config.toml
num_hidden_layers = 14
hidden_size = 256
n_experts = 32
experts_per_token = 4
d_expert = 256
d_shared_expert = 0
hidden_act = "squared_leaky_relu"
moe_layers = [0, 1, 2, 3, 4, 5, 6, 7, 8, 9, 10, 11, 12, 13]
router_score = "softmax"
normalize_top_k = false
routed_scale = 3.43
balance_loss = 0.0147
balance_bias = false
router_cosine_scale = 14.0
init_std_router = 0.00748
lr_router = 0.00103
vocab_size = 16384
norm = "rmsnorm"
norm_eps = 1e-06
tie_word_embeddings = false
optimizer = "muon_variant"
learning_rate = 0.00926
beta1 = 0.95
max_grad_norm = 1.0
batch_tokens = 262144
max_seq_len = 1024
train_tokens = 806300000
max_steps = 3076
dataset = "wikipedia_en"
Below are experts of layer 6 (counted from 0) of a mixture-of-experts language model. Rows are named up (a neuron's input weights, with its number), down (a neuron's output weights, with its number) and show model dimensions 0-255. Each number is 128 + 32 x the weight over its row's rms, rounded and kept within 0 to 255. Numbers have three digits each.
Before each expert's rows: "comes before" lists some tokens at least twice as common just after its tokens as in all text; "comes after" lists some tokens at least twice as common just before its tokens as in all text. This comes from a sample of Wikipedia text that the model never trained on. Tokens count by the router's weight.

# expert 24
comes before: " ", "the ", "\"", "he ", "it ", "is "
comes after: ", ", ") ", ". ", " ", "\" ", "2 "
up0:131156138122132175127172129144156174112122165126193096204192120037111160114129157122186110093114083108178154112101066081098158145206082179143141125143126113082145137103120178098127100111087113162124153162171171123090111119145114129139154136130122179079160068144199089146098108129138136103135167106115144177109194120100106122155123142186123119158163120101095118121115139052107124119150114163107131127200114146068183097141091155141105161116077134171183191135086148152117103166216137093149092118184103103144158187119164131141117151123116088148096077136127104154163093127117157155064192102110205120135147150135135139121146102135134162076133126148080132154107083151075142164135083097098133169158109134117163080143132081152163128076125125112116142174075111128155107189131109
down0:169096110140118161138154130087078136181128175104165167156123112193162144194091118141160102117158147161112133084124173166173155103083153149149139057167110138174060105144134156148141184239124121094144191161138132086177156154129146141132143149118139152138116122111130115074141173117146164124086083137118142153184059174103138117149077125124134174083114174123153150089110108125153148119107145104189144185100169105182131135119093161166111172117062102121156130132166137132083167090140153161131115170125133106117112109125108119141018144164200181137111112083147117126109129075153140117133146152118158061124069109135123110056137118095110103184115130136100123157088079143140091173073178144137143106163139136121148131157097137143082126134129123230121071138188161112104136116147144

# expert 3
comes before: "2", "1", "3", "5", "0", "4"
comes after: "(", "| ", "in ", "–", "In ", ", "
up0:134132067071187090151128125113113164185099110115106165095097149195072138121161159169115126145115134180133137030223122155102139133094133137090112099190112158142108179146109155081124126129103094120071112105110153121055195154122171155171126137214170057132109144140146148137075171111193092116137101120130135104149097173125132178143135138156112128149156110167135151087153147098110166138121168085153140134146140114113099146103107188104180119142099173150125101155116110162105117115049074160077149118095173136076143111096100084165078124158162084117151191106204132128107113128151126129091130133188162154150164121124137160125157154150161135137146188132087156153090122097128143098117132135102153115185134136138112091120084125125118140072137073125121083108071095140173110128035134
down0:114109064058160121091131134105138097124147182104085158112123192078130145106143135182115160197135109123108124137152128130184187198121159108148141124156117142078123136171186176159126116110151163053065152135141127120099119127147153114174102115122152097110127134130136161120062111153175140119162117135138145098082090142109156183167098131119109107141190146185149123136096141122156152107154107101124128105116189077134148153149080108137173132184147111182126137132060103119093127108130092103186146151131122180162144102121144077222090124115141096092128111230166148102118134138109147172163179138147131133128118098052147119140122170082102116117124138199181076054067079109104146091144096163168136085092189139130101082121162111083138168142117044156145133118150125109117096146132102

# expert 16
comes before: "- ", "| ", "The ", "===", "|---|---|---|---|---|", "In "
comes after: "|", ")", "==", ".", "===", ";"
up0:128144096129122107142123064140104103162090134192123024146126131130120148093173099105110138115114138117115168101133117104096085154153104130121156127107155062145144159138132162148118103152158124127101143113141178124176168091163152142110144111131087137099237102090128127181115094074136139140138154180108095180079105182165094122172179181085118127133115134083137128179072133108119100102127181146074080095149162169097160158127153069159082192122035161125162135145101158120094170124082052133089120111116074089114113088010112145183188122100109098105127109174160092117150110143102132074155117104135083147156110118127128129147069152171090069109159154096164135137122101134147116144147174181141146090155107114150105084114125126164103071115117108179105140147137086115158127149142129
down0:151149086122143090126173167138102093112131123127168106100119130138084137124131103160125111117195162081091125101054139126118101176152182107144098142207122084091075166114126148106119115165115193085178091153117155102176141114092190120156097120193168115188142089146161113119113183110121117169111087171075107143117190088124154112096188150126205131188127082186149149095027100105106130162133110130085090147112125163086134107127099129154118194175104130118048109174131121091100190157093130105196149150109063120130175124096123149141117116105120129139136141165098148146142170105165196186119095165099127146152102110130131140079154149171138134163120119124092137147157106168125162119042106119071136106104144106111129190168157115136160075120173134101133160154145115165145116118110099